From a checkpoint of a small mixture-of-experts model trained on Wikipedia: 29.2M parameters, a variant of SOAP for the experts.
Below are experts of layer 2 (counted from 0) of a mixture-of-experts language model. Rows are named router (the router's row for the expert), up (a neuron's input weights, with its number) and show model dimensions 0-159. Each number is 500 + 50 x the weight over its row's rms, rounded and kept within 0 to 999. Numbers have three digits each.
Before each expert's rows: "comes after" lists some tokens at least twice as common just before its tokens as in all text. This comes from a sample of Wikipedia text that the model never trained on. Tokens count by the router's weight.

# expert 5
comes after: "|", " ", "-", " Sc", " List", " att"
router:468539518468494496555415499484465458542449496461493547448529519539443502608523535387552492598407458482385545536578469468617485493431460543593450477524472429511503545491509410421536456476437482488478519484457482484423529498493489547557456459477472543582452521478494524567519500496473428491485571556501510592584449475348529519544511617495511556461411550527538470475465510549489540546411428434520554462472444468524568527439430547460538563587544461483546567585446521514562436521526503
up1:435531455496504521517580505406535480441485448504652489573524550474479517511498487519493552516497543520544508541473552471503530434497491499449551524491479442511485497539444435536485537415483536531434474471529453553511489484407474427486503506587506620437464579482398509464456555543522575592397446456446574532563480556458555512496558526483627486504548402449587571412545532495477387539513469489540448568592536498570498549551391491521493542502521399489492541533538514444584460462482584
up2:517431519524450487597463485494515550448470508597589537505446486461522535567505459565515567504512399531536528449602558570477429541447585521534506441450475520532467509484549534553544539550460444533563500507456504549572430455419512429526507504545528484470473414521481523499456548497504457618582441533513581568589477561379520563458566533598584497437523476522514548613452513498541407534419470429506487467541486423569456540488444437499454620530562442474499463525529515484494545468436519
up3:502486495527630466598488542443459398420467458564473525457589507556466518525549426449550561540496498519469475449574465517482521546607448527546477427509518425513489573512514466482525506520458515505534389437460598517401598481491535453541492537513479400477469499464518604564488457423562496610572535451527426466438580527431446496590475458541533546526454392493496532608526516483524516490570511463523431498408414529472508579520499495430476491511444534446562527581556529522506501508487488
up4:518485533408504520437439433544529523423507592503585486457493495425540536589521436539548566449505473428498478478552493405453495477532508575443528453560505520595437470533502406482527571546503506517642529500474486551463441413505573412444464533565448525495457468496428473509488556534492555577456509448524577507553505432462487499422519466545550453473542436456599450515519496504511497496625422419542518493513345532567487416526448450465470538467505542491508505543525554415531561553499577
up5:492436543445508509532465548464468496526423428418500513462487501580562521583446539433486517483530451518422504473477563623521420456582494486500496488476508433468421484454473542526503471452504482573520488595508450412485554396501505554507584567553542450534644464568446498524510481548475435385514422473528546505457542432623549501505545465560470441396544517472502376499525417563461488386522547461526551469481598516508553527450539484477561408487504509514582530520540461487532493521487476
up6:468439463547503533486397541472546491527410413464452464507508595514537474475600504497514431531478514506386612524478521528488514473434475506474509570527605481514474466570496490605454486496469503517495589422533541507523527485515494544427473397569525541542488536514511454519480567453513432475489493477514520495395461397514477513480487484421360438422495448465477606446581565417520490542554545517482534413450476517565516449584417492444467489506547434558559474488581520417515498419438581
up7:507427514546547437515505464437464527430532512601462525505567432614532531543456448496453470551432416617496502555475585481534517448379503560434547597528487380471386469499458466502521469535547529479606500504523427482554487481463547535462506456368461413549537486429548502449577406529470481544518502506446521528468514505464484505524501507496565526507548541511506497463470484521432549448539487575460475401458545497579479407437434530506440400538531576512495508425477390527533470515510476
up8:368474576496509443488554503505499509500481586540493475436553575499482478512453490484514541498474589566386567512487531491512594565592503599511461488495413418486564541472466437512470476471604599582486454481530524477481472569455472453552444490419512431453498568546525503490452468455483520472543455468539473588503366391560520492541502569385549541444528535555568479528508483559531544489489471505500573546467560522486501532432459550613471501468434507505498497567603582421536482431526491
up9:589410548448457495436542512405494393497407524527486581406533442387618526431541474480449552437462498487465515524523482535525536486472612509553552412517515511553494545465499485430519565502455526536529634518500417451458424388519549458462446555537581429451392420477479448547592547559565558501539569568552379505546480481484518507506423514494497520552524543486550451531525512556510534461494467502450501485525505540571480426561471531490484520537557542487483465468450470566509454496479530
up10:510399508561548501600482557510503530408433469528458539452481449502584541569536504456539569440532538528558409455478565536435436490611516438428513482490517471543510562552479568486558440468485446535516488576496478492474493542536497501457592553522432563488496408525422462510500427516449535400505517468455437489544599497528493485534443428571497421470467585479503583568590492468501565422428504515607491566434474537520494583489428530527566473607544518504473470586438492458470428451515445
up11:485426437416532481440436477392526587450444548460490546500565581520513589511527531444505518484444376582481544477540419505457554459472488509468467547483499485443442481471529492464463528457504537540555417568477453434512422447474496616529553553510470577447478479492581496384444496535449513493503485428534449452526467457476477545505489561482528466462446585509511507483471558567492562377503466460489476531540608426412437564566495492535439401534470419471489520590541567506502504437397472
up12:439471456499469489557536543493576486558490590512525481498557516501600420513504544571453575385547418459456451487489484512554520545501549519564446476449461477449540436433497548514561512579437480517456489456453470612388445466520528480490455493571559530426563557493421429583559488544513470526334508505475498422469454492421541448491467490455554574427549540595577476524569549456547476389429484439467481505552439559457448490450543479491485484529472515514474531448435485437485453479538418
up13:478458551460466544452507463528486468456498506454500565527464538485396553538486471566598519471424427546489525486508559459518492482464519583531482469448519389494461492508519486519562584456561603627418496504454608455460563478531566453567593407544565431525563494481538460553602515570486593471402530514514538506533410528436464511581493490519499481393466477490513520427410494515400490549416488563579505519494512547599466426450518464485494465544502401443549451522526531482462468508470461
up14:583489519443533604416653498416529422469428472501521542510512448489426491490375492445504469486473477485637538437600519475518478505590433460413525445603473461578479591501428538540476463471499498479568492557538487466509513382484548580516499521504449517481531477528506561506447480516509508474506581506504456513452513494503516474539451555406565488507447458487512450480421470514534540529597448581499522468515418491480565448522437444401579464481616466472489479563519493501515492405505430
up15:393505566472423499531532468545492490502462448399443574484524506466547535448478454397524519552492504469475489489454489530415497455500542482471389456461531455497469518523603524490443441555511467569399599472487483467419448477545455435425451471507507520542534560525584495433515496540467518494530444481413518464496421475462494551473523464582496462456473441532493420439540450523487585447454452448539428367350500467574386531398490471566516430509482549459539564462497441485514459544474429
up16:390512501508536559524462414432503478546497543435585586486452535520548466512603491473426527570408572551402483522519584477572431450540453562466418546510525488472481454484489485492462471546483476503464455472523440477544589510410498442412554550562479482542474541458421484573525536529591610608434546483483548484506520512495543464401510429523425503501604440473594513440505546456493465533487537489533474435533470526422489520481488386442556556481496492483516560505452507449361541514492511
up17:474483476422478521488542515469556501494442476560517461521530478521510482350540444503449536403383421465566549462532544475451527569485512547477514546482449447453487518506495466494458411498487552378573527518516627505533504509497508477568564402387617512405566455542529543528474479506430468551426607497420531530444516518493474564564481507543517432501461558513431612414574555504422499478390566464518469457510411527555549523472501464479465493493528531515495521521501470467569559436503444
up18:446559459420467440524507543424546436448538517531427478535509446593411463546537532476550513497450457529565494376475483526555478499548436552518523460531485516548485519497510534467500518464576415537548506577483426564508445414531452498503583495510414495471557462471521485387484577546548490508506488467560477520471544518500438530484502548542499478497404479515510413503423485497566489525482607576435412572529432486526548502417499444419561525447559526449463550590590446534639445437392473
up19:538605377553408462567503495545453425536465579545486576599552478509483499389479443484561482496514530518528447579530461546499496457510535434510503507566490479471549581530445455548484496457447461508561532489424497512443397492475470530575591577500607552464509480537546523439502449428462418575465564412499413565500544502493412523541505449478540479469447495570541472494534580490443607448455463507570549468468512565546527579498578550479501554431529520569465464510433476412516540456446515
up20:458466529474446549471512437546496528488446516486492565527514565460532407616508418524495477399450482502534513509453442460501450464470364542443522502514604609490491476502533450568479502414457557541563466545462530413534496415495481492585499465443554434455446583469497479504583467422493515501509615495437407507603523526489651478433431535555466530527454526446480485484448571370464508449508548493532479544410541530530475518580493598463494486529509578519530567496536480486487487527479452
up21:436472459532514523479509560570483553512400504545560433578372501528541446532542448456522540487422535503474541445486523472513472480473501503486490498602418512485520478568479416555553509491551516512563471502498508500491407584459501503479604559447444478426447525409604489506487550407436461434498555372493459490580528463558641487520563640475512465452510536473578416518542474495522450456492432511485515481481515496498543532498504623582426500540435515564502554523482481417541558520441548
up22:484437457488508534461388483473438544417487474527549506514445519524485580454565493471455417458465497472429497557512607510363549520469505523524465583405528535447429582494509483472495430565382471417591437527483401465474436542490475511399573531517553411517458420429430518540447544398529454390574517496555551527573445512506489502558472454419531496465487496503516568478431566544509551532525503514473441484539512484415486561564480465541503462450525462495555548451544438468575522494522541
up23:538474493567457459482538444568508493578479485432465492454509471378604466522523480488494532435507403483415484570558473491573405426461504490534489558486562449572459516501470526444567487520408361615556534512540477537490433537597503552529502564590551496523501444521539431474463421490524529543442510472537525476523516485516506479514566532495434537554466515454532438489408479523510466411462471522472457560396392457537516586514523475520553484503488575447486566361528445540406444506485450
up24:485437430541499529457500338521547432456467451405522602423503496435407552480474473550423513457512466437464439388515469583413648462501422461475493459468538521558504558477563506522523535491475479505521585538447488453499530556572512487528434567517511582473499624506563509556467542435532545504448504473516497489410529489512468501509406476421416514507465465436540498461583528524545409437424446453499494477501560494490531561491474558499377478472459447451543508543471507473524552527566491
up25:548523431441490629436526443360507469546514509520553506599543488527549454497436498437515522535545488471457517453517493482495452458534511509471542524505503507468495644578534488530532530596456457540462510426461385508484435509542495529517306531539486467449424495549438489531574516420441568476398520509457541473489421523487533498484450448567546516398429523453485512494636521442496442408486531443456461486507485509526463545467530476530507486525418511523587512555425540491471430560494495
up26:502502458417544567443511418489388595506382522487471492466512497561541525507478524532502492544493411599559516544450464497417485509499484362575507514641505620515466535545553518536577531463527468478607507399483456496587429458500450451560566510551445503461450512534518578508440527487431613464450498409495571492468471495479385544501539451479456502477457490475517538497520462563506537468518508535475473479467539513508480599404487528474420505555512608501484532506498441441517461413526473
up27:479445622474616575509550477522519460435454481510516521391460576453530498476440460504457476501481557457491483489586453421497515477573512501478549540482410401531439444516425511519431499592490436489485579557436557556423565479498459382411461526461448476481510505513538451558493494469500427544394488457428597469481493428480528442495534460536509495415434485544437519559423459501499478499506431496406505473515523557466565463501435520452460593520573438570425516547556501508551607484551533
up28:562553444524526484564493482580483435437558552472473499469508482516455581529501494435517469441556429523505534608481541591492486431498572415529588479463505532468446596531409576504551528484488423475507517506488524557425475482500433469474452553484480564569505405557470492556454442572532581459445497483521480527448481445528446632455460449562415451508532528510518527555549490493429455535381415516576469503517416442452501588548500520416503482495610461484572480604529447504466600477508521
up29:475491455452511498551592491513485493456402589477568495452579509498543405572532463515410519537542563560471499512521433538628469471499470472443488459473543611501438483448480445469501520497586463464539465546521533516473549526443491492554513517470494462448623477446551395523422419525506475444468476379494480478420456576459523537503457506572547676533453511479509468483451486479465465458511484463521429502535424500469517416448495412414513474455507563560527516413509584537496442553584458
up30:573580553492551433444544513411447474470493492491444444502479515487574464428509408512485483539499471545474563456518524456412509515453464371429510592541531512555527484461608555363575509553556491426509466480508561535471483400473459499545488472520501489502519472563436488477533437599532601457513486506531507440443585476521566456467455485561576493471480548477536499450523483467473472509482542418427560508450597505434462481532480555545429425522569546572563556387504509458506419458617515
up31:466476508494507430422458562466445523535512556492576456474433558547508472510462499512508516538557607553504541522500500475600520484455450460465465499477428490556542553492468491478445323421494528476560519438511497399464488519441525441546456544451418534604424494494513503533516468618583494492445595614342552592543505490458505474476441506455568485533508493496486569563453529511389470433569494422526426443495494539498511526523524504518550400484432493448468470498478572487582536469489506
up32:484405438508511456494500507418492445442499563505472502556466503551521479562391411386451485427430594538441473473420475453568495479493499475528444471458553454482435497438490516456488509457444486675597485521488496542611514565438579509492453561526483541418524492453439477489470471560532457434587537506439510555464489376543437466532495495520443508471551483512492497531485458473483439455549514445519542478508464499435495547567604555474458464470579459553595465544551441508513495403461400
up33:488380614449571483375485546469552507450536500456592552499539470554409532478510468485629482573472498555522550470464460540553480488538435533521539551627446502535402566539524530418563457498505446461483488514469561466501521409478414402544459507522472464396522524450554493480520504468544480527502461517504540472523533554487579505495419536521501443522483524483429477491494441468604503572552511601500426535582524466490480460580519477510437515481581552479520395575511479428515511578482407
up34:559476565542536374517606493495457512452449473464508516449541451538512495555537495447514422552537542483531559516485467431533523485475450524491491488527503539521551570481451559459442456538494493429491491399523459481496438496516502401480583473587510525519515445507565529499462522579425442378456490585474482485541466534503548578521548544482516525394480460469462485508508446637543602497490569479532549542474475417491425440573455431510639488565552591440481604463490534449498420470442595
up35:489466505527448430525592417468441430461483564493510472616500543417493519513468553507503377528483449479524604525607458511547493453447471515526441486541500460474481540447517373536469513514540503476473477449415488433495496429539372475483509501506371494575569552415460559512507574583480546468497498547557547394436569456516417552466484551502481491543555517535439461432414518500455482368479510514521537472480530504509487559447541500570507469404463461437496445474582426484535533494534567
up36:489519605502596524554578591406555601452471458518536517561461510493512546477539459409463546496455512561511535544522426501488473477478518480553494518626549482526515471511503511438512503457552474398480568485569580422574465434474501474510579449508492471503460506530444476483463531447523446529421463414474499560493445463476502407449460594455566399408526490503483539461515385474412531565428562544565499465492409572525550584478502486507378448525582481447568538445479514522542456498454481
up37:572520481489584453512572571497540496490384480484489529453499515568460492598569495491448510394508475533411484538494413568553499521426496559467442438529456580507427485452560460566529442476462429454500531513455467456462467559569521504498457480509521516501500541474417491509473465385507584555461458538383449483561543506577507392549562508477551597511412520583566607510496507499469428522472580451483560514471447454444510451548452530538587446543488546478560514546430487385468498440563504
up38:428412457571501497477501552523431428473446555404407503552490538380440553549475538372479531481547481518557478574467488639479467528524452401548512457458423470542521465466585521453470486493489422550441501413449554437509522531436525516506466464525495440485537526421437466575537459473513489482490452459573473502448572477566467551505493523487462482427490456425514456553560434598489628509452464441519388489538565557421446509441422519484515495572472524513466513490544519465506421461545476
up39:492516483485484527536500512560456497498568571571507539495488548508439517557522601484523566540475454461480454490494418602501453551459540514514428520567560563528455454530468504584407495448522513532491520425364488446443461474453484380623462445387530546521430607585483553580549458513596528530403555513478591525528502433513561520561463515461518473527583510462598499393554479548552542490511536459561543478468506477532514519644546535502506476475521512456580545488482478546556452510497506
up40:448508554466492496461398578523494479503431454563553516473481539521442464475538457479523584485481447462456481389544546603461516448542564413537471468502565494553595553620522475415572433469415459573592524443466448452501387464501464441578506545530468495512383538516504463499506502525494488453438503522523454514583475396498488554507471492456488482414502552460522483627516597486425459465590466487587486496402469502518455510494506583438537495471421496460465430549504485519542474486583446
up41:493550411607474475529445437504517486498465517506541425534502482436521456590521411524453440439531569479474607475560517627449498518418573491563532573533560554460552496427469432505435500538500372458565498499534465479499576500440504480461503567505470412442483583612595476481477459448563463593433525533586495481477517496517440489480461550515487525537481554498538485492433494515471560477536510551546538492472525537517560539417557504463478577510504598560489443580542584511406528484490622
up42:468478465499511477485504529520446532516490562462511542455521574480533488536487487420497448516457514462529537387514502564451485471592516484583562421384519589550451472556424479437536508549515491532450413532542578553508483532427504474453432358447478477490505610377499478564488487429530509418472528471517581512490524489488512536472461587413456531507554492475511483401415525556585625488447563435554475466455508530509509409474432519470496467508586477461526494504528620602478439541449529
up43:504563406606515458461485434449425492537420503486447501591585539470525557544563418434533529542474461443541572459495424571511437518484516531483594543545470492510536509555501527504406484506528482505448541482498541486395604437447522420510464526435456514498526544532427462463571465499462485432565582559456470471499452469496482624477550476401508523507524504483426526464556599465520448470438513407520423542472487513457516636508509475497579545422526485516602493456426490419527542521538421
up44:530482484535537466437471482486495473513471447476470445523501462555506488462614446617428541568463458438517505512458371505522541465446520458526507513563492496474576491552484445433489461536503459430462632471545467428505557434477527437491493462572526562507482493556571516477417478445518518415442468537537495484454431446507396452504488457427486570487475561365479421463445400466486448508447497452410431537407457505586492574379585553534522471512464485455487443453554541530564519484421516
up45:509541458496551405505375400483486489514438499496421521464539563474535538444579477417576572470584486518513441532546537553476534471555535481514551532502482471524594515525571441562442449450566409591482487531474471457520483570497473487550498517474536532456557556542568437454527470426508524458526503538557398517493444507436508530532382564482545444478535413375506496520540489502565475448527610459436494467422495519518561566498399555490491459395455527428497573548470525523424519448488592
up46:499516491445399526495477514513529487460483589584488477503490469427560498484536553465511543574510506555498524547505496514562468484440610529495437508499464512525440408451527394440515412466543449561454446470508496458455537483512499424472638538535517448525520512479449575539503506446589502491416465486502400511531540421524486510499454496562436461513599590516531451495486527490459556499494484551544431607473466472508488431468514526404575542563575492443581351616540577526546400571470467
up47:470395541496466562578485394506510490475543486461584430457496517554465489516394470473538544514480477591451413454485488596455603402503404466425497504560543563539572398508603514476504466489493451529521518446435460540501480510423406377548477529538448461499473463476466607520441443610469573513497506461500491476515468582447438475547423506473500571497406531442451530524471459497455474489466481546477468540418556510486472449370492547534570486508501592457488494533494520568523455516462528
up48:513467485469487582551427472393420606521551520503444532536500502536449485480433468549477548499463496526513561499509506555562390478465380430460528433460593454533488489530525453552506492439479428464523499545466446559496485477421454554467365606468519495552506498508579570472451535479492476534478496565538528596524475455509474478411425477465544553515504576558541517452483576478461514476513538372499517487519474398627429444437438512470487491542507539451502524639401528498511527502577469
up49:455444548411573499490496465467460499407591490511518529534447474397374586580421462567557499468484446469492446554577522523552434474518428439468398482470484470504463528459477452476490530511517399433581576493482507437460414449540476533532578503554413460518541530478494509529509453471587571557455543521545497553421452456504496478551360478580419574436499567484463477516496561459487569478434473492445536460425394497461527515524436528447480516504526509550470496491470532439543579497475594
up50:421425515523349450438459517507448471566457622411431464549522594559521438529464456542571400472519477425513512433548500530552528514552506484487483476562572519509511567567426427479429483523470487521508545497501491501500550497568555567542512507636569435564494501453566511542466461444445491546553441547495535491504526444444507536401535466503603508514531514488565443447577497460455523559470530520511480518467410575549574448520541530573428477473424398524474492448438503443462434547539473
up51:509487524522417414434529498490463544503506507514531567503461407472508450470558479369479448517450588559422533445470478482524419589472480508465405543466508512457463516353463476482609555459449485455467409526506523454408462474432541535470508480577521373442559506531431456508555493547614430468574496560474511497533518415514567551503520494545458538488525521415527545442463544589450533381467591521494501570483562471470527515531575442493518486531556545508449550542511428542476528451452534
up52:448533518429555462469471426541489460544482497451596475459564425592496432581463463423573442567453338455526485481487537539580532472469487538495497491567506537505440581449463508479559511472442472501512460518555531426619507542451498477540571576457401457499456514478537519521525495558537467472484512568407526444506467493441485542440473519503553449431448541459581506524456468439536513513566440415555520540484428566487513520457373574612539542497423574504534496468563455440520523452487588
up53:554530592541391541502410485556444425445478490466559503482531492408483567483523467551598549531454411468548553562538506546507601579444500480487495478534432473529561462512513439434550446462537410536502556494397473510510501519499417462415519582518409555487510520483455460526438506483549385513501542502467459544398431472532442505422505536479511475507391560477441535507473590537517487506519487492547489538522529480565571505406500476571405553452427541487498466413531585574549536514589551
up54:427517454438408531437546525483493545469445539479524477533428499529467448443544536567529421484540496434471552526498533467598479581499395492494434538465453474554478534431582484467500492596461491565565401642565444464461502418534591421577507433529547496513427556502448512484536523493523427475425444519538470569505420488434583479554450463502480478561485582411558540415563495451554488576460532527539499485508613532532562461506469405472513501433501469471501565525488485436543417471479476
up55:506423538549509487436418532477523440489526499560536462438559566533418472604432589502406485481470473551466476491516480550499550455346545512506486547477543498480465492555509444509471472395473537485537504524572487530578442471514515494506463441373532394447472457518476501559587507600486598507573495513451491526362507479488481542465406607411481489542508522429439488496509560562467558570505531507449481495467495485556562545558403552490532493468498500529531539485539555450572362518499467
up56:525498536520523531459484451481519479526352425565510436523452469569489417552553485446522484417474430492542462463556426548419518552531545440528465484366496465495522465476471458520514482421478497502555487506489417418465444473463566563540476518466554580468470435448398458612514453498408545480569499542405515599510476559472537388497408577415573507487517572520428559500457455432480494575535479444436524456523542600566452512477434511486488484433499521513469559531523511491504476467418447
up57:406517417517431410437540461433443452441495535511501393505542491401487563517513519445452463515538544527464549381458557524457568537430514534511635610528512572543419478528518500531493532503507439497564493458483507503438415574488435507512525440471470478461482471467533472507544485444513428475497488408398524570512549445475652518459494498541459491523524469515533457530538370513495546528506411435464494477494502529495461435505486442482463506375549508438496479512544420442544463551536621
up58:436448508463509527501571461447514540597535491503436466491518515491500451562461538529527516660453550555393552533515438463552476482584549455530509558421545394495553455495473454475491434508492530460522394538462513448402567467564437508418520490474484485527433498553452520529499425475516461517507565567528510385507517470441505586430479480530557502513500498504471535390498453510511516589446544433535503564452512546526569535429543513459450491497515469508570633478583466472541424466369408
up59:484470464530482482463500530479494573474509506534527543554495509595499463603490529495450474521508501431402511501567548498445494475434502517458491589587496549533449570497541452450474484473543464590445481528432363570432519552480489508527451441480549446501499616508590416542394456585499509625506491551545475563418488533422455487484499541521540611463476442525577499565515525496554492506602492453492528510440470530556490476551557560504572562465496374572560589561503491465509548485416576
up60:495498581569511567488540552465542498507456596579531469474464503546464509519505436447559462484505471479523483448556467550472490464410484489568511569462472550477513591483481429492511519589497520569576603479550530417412491529549582401498479458434543484502560531431519525570531493563550469485455451539593480564472396444491558427533572573495556471438493506507508511515439538519516495495435525486527579569567438506493553498492503494669554530426393505368499487484532460593555584525496458
up61:469536547492476492427466591484479380484465437500458526461515500562504522565492552551574483463542492524485464597450401537502446465450556511497485414502555539574409563526489469552476553461519420527443459503467498503478535465459482474526550399452511592567479517506405601552485512526461515410514485494481525517558515493571562471584584552487406482465495529454503473496479466577444443383401518479522454516465536506361503529508568530497514486430487469614593618559438442472468439453525504
up62:507539445445503587476498478524472444495550426508424523461509387571515443529509545469419411446476563525531563492441520527554461491433500556553513499470554512507457555489422538484507447550485535509575430489475508523459507474574534494443558469538473501491551477473545526460386558508462537488405482582507432641466437487572591555591502588478521446470429548515561477481473458548579496499507449579554401550551478472529483479566522451532541441426523511526515505568593373567578400521489451
up63:389554497516490466445519489583455570518459504495516498465529409564530558475588452609539462478439504569525529547446514495382452489502479524532454447495461473479447445546434446500482554542522545466534523578495513536456505526455517347594435539527483472512426394439522555512534557483431531554527462519409451474569472536422549494514419470425513616454507558564412497572469444510446550461520491507460454528535569442452416483478444572435489475497547544544548521464421595533583518494498529
up64:455532588453535567516525555434543426563560503523489518486506568454532488429483453458582557463512494504514596533506466540517579553521441500483427432492516530452535439511497474529576475473446443487383527485452542535478358498514538483507491549544456524461436509502523550520474511520538590521460526520442408471432465559475463546462504557475496468479460551527553548482531503502457459499464534477516574651501496383505486438628434498434468395583473556473515541523449478518622345476547452
up65:458503486464461479406521510616428402489520558499581506490509469458558469473440502450542552450359493442450519488507540532408489497461475479506545421407449539498479590491469539493482440595507526602396511481401530519506398456533544487515558516556448436551454461532420386495462428514511457517429574490489505537558475438453539550471546548495436463412493521405524464522497529526470386448467485415505518489472473509558467528536497428464457466482539433398421469446442510496588506456484488
up66:435439534547506465480441462520443446509465499464542481500501506403495426494493443548452425467500485534478433495510453501520544520556525445465521499467532496512465524436497499534493495468511577527431516555470539604471482409471461600423406505414503611384600472522541465480464373497448486496363587495504502451448460496545449511508578412485592567475501543518501467457494409573576506493477447479482411529470489562553487513509369458471468423453537539524489494382428518469528436456574453
up67:440564498421486389506448486511524508415536582509533472457560492513508395398527511503508539576523517420558512524492493470529488517474491513459488451496359455457439444489457470400521394521541449460446469498408511536402497544475519557480476564415511486529568466444420487581592453524462477505426548505602486528535532502406487502496418518538590492422550570496530486475525430529496504402421531455432496524443465537429489420461431508410430429520532468565531465564535460434492444506466510
up68:505502537579464519518448521468406530501491537520518523544327473470513458470479489445458458595453500495558513556519554520478543579412546489458572533442508401486474479511491469584508554474529465523435528485448464569480494468521434514594497428520481557491548514506537430512559431613490535584443504520504473565511467456439502456568491528529443465484567507563630590517550498493429529490530486635494452401472491599496597551412519571489482534467513467514506500527550642555439529516469466
up69:464490581487622477603474483539512437424408600528506469496436436515519475522489500439524476552417512452532468420573471466487535544456518442438408562520515427460462508550544449454496564530554494464421535490482499489405431581493523544571474510512397550534547428361546528611504534530538446548483539470460475518532525589552529528482453565502558562515535538508558476462504476506444559518446381489484507509586569473504448412539429523470497502554473469517565491502553567476504423408461429
up70:570447493498469453463499486500440483521515571545376495563439490561597476460585520555500517454558457411575563516451431573453577547496522456473568471484455474466487502527526395576503442452480455527484561493595481530451501560490458555514440475501427499434469433507416382469552575473468458445511516541522614491434453468507505497459463402461610503412549441578486462505520449464592429508486554548596506504505532499501494469538488495477456543496513497560518501431486603551466616421498466
up71:423482446543553421507500474485457506473513438460493493552475514472551418436496591363532460497505487422499613559527552466425422510419563496515442488495520528470564466512552465513481547507510461473522430469484478430463500506574436523379510425504514496565528472483398473527582532489521500389572461567443444485447455443436437487584473526399550532451412444513579466384498549512536518512456483491529559516450458451459503497553518553470546426591527476461612486504442507557486431444497410
up72:506491489571587488519597504463422481504387538569512433606457420543491381517541464481429475551520439460469513512500472495514489441492479473557467479479416419473493514458499427471508396541446547568551512369519529574511549424416617508494496456524524441446452445494545506555518418448392413562419551515513505477475524364435508472454505527543538497522499472470432495449478478529448506581513501506480464445386528522513484437438495449479529636495463501558518496520536501480473509440540458
up73:449498448427493567455476496438534599545420520576503517458359594457569476467499522489565583541494604528516575560507407563522470483573521519503518481531491534489543365449512475440454503416517558591401493534522508476450498517490451499509443542432451503527508444465486503495567480569472426597422562499438489506476474487486475509588492589575524548407442521449488508438483476450387448528501558475504577498479412542520494440476494434536556529488516530441435579475459536532590447515455471
up74:538557412463483547525410561490432473553469581458443503437532487500445501537526540473502500446494407521465438516442503460503462479537576540525546374461455493502510421500456467599509457472490397604529546572543526520473541527556514478540584493482536591483542455602523436537423432552431478441514487498475470593409498443524520524451444383452447451465484436510535557527566539475519578593384478416443394494444439499491432543542467444457516574424502506508519486513522513460487517519450450
up75:476452444461438630515530472428492512569412469465523515500389539575584454553484444511522457608474472487521413465425367454470519500490462535525354505425482452375530501475518486474481399490495469514562549505526488535459425423557546406474483497429539469448513462419508622566548549469414531528516479577475490432559501467507485514527407503461466579425453479540493563557599500484562555486482473478462510526464546510405494533444543488478488457554441505506517516534447504470445514514501471
up76:556534466501454460478475412562472459404563455506492594481447368612526469489511474363514505541420528493542575478498446434579421571519524600513509516566560544560500482368482505516488527476517422419487430516472522529476508354554439447504485569508510504483494461536515590474504506452507547507498505425505479363495533524506463451446501565522482496536442598435452463561548481500470599476578541466453490447459521488523509464545477418451529500449485546442427472474491465533523468493458586
up77:447545462510572477436396563469563563543496607498492519461466445503490481472560487480477570483507511489440581541474590495481526430421491577548475452465448461402472478499582464413566492499464409464511456491448457465505533390512606533480588455486542583527493464480463578504477534537560419518428539580501550538492457500536550475507464524496525497569485590519511418541519457421341476609487495524508481413473437535491554465485483511590456534517521564539519562452598523451534568454530555
up78:480530465452590496466515517515446472509418585507507453506428573491392418391428546496528585517435441469508516518544390438525432453449471515549561449477534461475482592484514491532467466515511501463572455527400488462462527387451480545464562575522512488480504451507468467568491463542465457531490474414487453523504494508509513577501500461548605545454459567550430463465517503472429448484496401510348524420471523503527516415445512542484456481470463413432511507477415608413567453417464497
up79:451515611476466543591515509531539473535446510509530543485493498487485525567570399606626483482473502597495545496548497500546446572472447533430508489503544507629524575565472414449522482460419506494575584466547505462392474546531495535478491509568462472484585454460450567517429480555507486486506507540538499488522558476515597555499518537507516526582598418511523533553437423485435522505453510463533496468388440496581541540503520466475469449520431435529565627567470563485512440386473462
up80:509546558509443533511513496488482486498501456534534578540495555539467474451364486476488434562459501572521565462512395510507509552598505480510523484485589517476493546426489515585518437478469538566526365574459497467401396477485488503520523428495476516458494531514597485516528556470466482473414494458527477547458481553517616493596541483446412433460536528578557533422439472495491534520509446428468523413558391578551498512404540572444413478533468466468519549505456521402419395528516534
up81:525494582445500513445470461502491529598474515569465567524534652563527423489520461506521474472471555429520474466457551579538400501567532375543571453504570527518470458557465447464487500425487477487606463463576587430461508383540488558508472519494507474586491451521523517587496514519467535532443482516489529476462476476506492487566503545427537394477525482475568494467450552532535523579456496415494464456553514557579430555533495529401546532624469480481355541552565490473488546478482429
up82:378480577435545560612536379497480511506488470554509561524517532537534469496555516547525494467560523447556408491494432590573432444541485509471483522535481597515448448532519454487485509438464491592552486463505558438491557526478519463547464546512535491516514456568405504508451527591410632481564499532559489518479513522457538514599557427487531498387569489434579523411490468536458524498499535453549511551545544455577496550479454528410471477525417500410557485481611488486432394483481507
up83:473599486489486463515453472422484433487521516474541579460459467430464459504492555506469483493501539539451512522479523469471475567491415477427546472488456533488582439489490495513542454544486572575486448435452565539535482509442435500509484600458382434497458436416568577529494492438507528512391493592451491464525470446441552578524526652520574561379441543395560495486525463443481488480437416413454504568418475514481506529564488506517622581546493539494512496487562472466549456439543582
up84:495478438448510451526471473478550481549555448552489421493566498488562499494526510532442500572511506457530500436547480572434526558427594485549448507496379521475571505470546435552517471509477440483462552513513466503442418441480547471429437370494501422487570543520420417397480492505500456405404501539527423460434570472502597462519491472479432545489523435526542521571548352454496519463442538560529547515460502527526480456523487623540453429450588495532499619476517543517425548510432508
up85:562501515543517509513444449488386464462459488516448528419545583504423588516510501632453533397487542631501570509547536437500615457581535498579501447529509499450514430551442474578464582563481423519474495595477485472557538590484421503527498482448441557518451432420395476547453501476566588519488498541498469466463533520513477573430489543457535487517498512512486521468460517459468488464473548569426480525413474501478411508434452419530535475473487610570495574421486544487518435542494535
up86:537491491577548484486529498484564505503522505430483481454591385537442520451510430428544443472445540376539559540518497558506493557552531469498435459464464425520521527509404467559428466544536518542516538509524559555489501452411502515466463447477597479537508494516436409501513529497470510433480435509454504508521571599492462547503540490509482491484501547549467489388495507608616443438394464395461457473584408431529500481502451492458544596493511517594502424392567466591526592467501474
up87:580485494500531606459554458491466563507485552519454479460564550453378480495526515503545496561522557450514564530500442541577524518550489468476547504484445541491464624512541425480392542477518555536490613504416491568547427512573536434423562577569528562459553479453471531502462442520521545478528421432511447601419463511554494534499528589458582453473538569512440413499398447605527461458517551573517497433468564480532481478539542522506517469425553562577489497513546518497427387493513524